Below are experts of layer 5 (counted from 0) of a mixture-of-experts language model. Rows are named router (the router's row for the expert) and show model dimensions 80-159. Each number is 128 + 24 x the weight over its row's rms, rounded and kept within 0 to 255. Numbers have three digits each.
After each expert's rows: "gets" lists some tokens that make up at least twice as much of what it gets as of all text; "raises" lists some tokens whose logits its average output raises strongly, later layers aside. This comes from a sample of Wikipedia text that the model never trained on. Tokens count by the router's weight.

# expert 18
router:090114104119158136144141146144109190140121113099141129152135118145160126146120120117117195162099177151158142144192142121096142151121093108118092131109149107134109116101125101137146138130162137147125136087119113153123110141106080143119139141
gets: "| ", "as ", "to ", "– ", "for ", "by "
raises: "e", "y", "at"

# expert 16
router:113129111129137160168141133186108119108154164097159136128117167144153127135161141092177112095141142121096134092147166116171112128182121110140107123155171135149087120080146121097106138156147144159126117087117125135105142146114106175148175144
gets: "\n\n", "\n", ". ", "==", "The ", "== "
raises: "- ", "| ", "===", "= ", "==", "===="

# expert 30
router:106103094154131167111121111146148127134144147146143091175155138116150095074120127112166121021114135150135150150119124102115131138150131118186102177094114126140139134089122120125165110143133139116123121108141106160127148104144135127166094161
gets: "of ", "time ", "\n", "time", "order ", "May "
raises: "in ", "(", "to ", "is ", "-", "as "

# expert 8
router:124117134155114122142125101173108153149128156133120102196136120150150101112161125129154161101087134124118109139099122125142145135135102138137111150150131157133107140108153067147158139146122158126138121142083116135098159128141100173139148160
gets: "| ", "; ", " ", "were ", "He ", "are "
raises: " ", ", ", ".", "-", "\"", "'"

# expert 36
router:115117101154192142098158077146133136143118148109142103109129107143155169136144113133157179160139145129152122120098169148130151142095129115127116116174142163115147114094169147127187136124162148124120130133142136151097194131165107128164127166
gets: ", ", "that ", "he ", "which ", ") ", "201"
raises: "is", "is ", "s", "in ", "(", "in"

# expert 33
router:100156107162130140138153141168088165142139154153141124158136125178158124085105155141153157134124119139113140167131141136111094156155111119142120159158116128136090111146142136143153145164151168175154135092054110138107116087110124156107123177
gets: "o", "os", "ro", "i", "\n", "u"
raises: ". ", "el", "in "

# expert 17
router:095109105151157179133096092115120145114139127134121125174130173201128157160104128065134146118122137102136137117121182126142160131128109098112109119130127177119141118110180148104125137122169162169117137128156134129124137136114121157144170138
gets: ".", "==", "|", ")", "===", "5"
raises: ", ", "'", ". ", "-", "; ", ": "

# expert 20
router:105089108144140147163152122128098167102124125089121113124087118149166086122088114093148174119117160151125100092146135135077133124086118109148125128127107128126119145112138121156147137105141117138143106122103163148141132129138113147102153104
gets: "born ", "|", "0", "died ", "was ", "is "
raises: ", ", ". ", "at", "as ", "-", "."

# expert 24
router:151144111133150136127117094169130139109170163103138086163145123136128100157146148129140146154141155121107151120125139101141117147104112146137116150148115128148118138113164124101107125129155139205159107117122097139104160100164140136108140145
gets: ", ", "), ", "man", "s", "\", ", "', "
raises: "is ", "then ", "later "

# expert 29
router:102097113151121122136137138144131124078132118141168064150147148100136107118177118105147130145157142199137101138120114114115149143099101144185122157173089118160139118091109098074162158120135139150173131127115112168121127075096112165118127163
gets: "a ", "as ", "be ", "an ", "one ", "up "
raises: "and ", "n", "(", "s", "li", "c"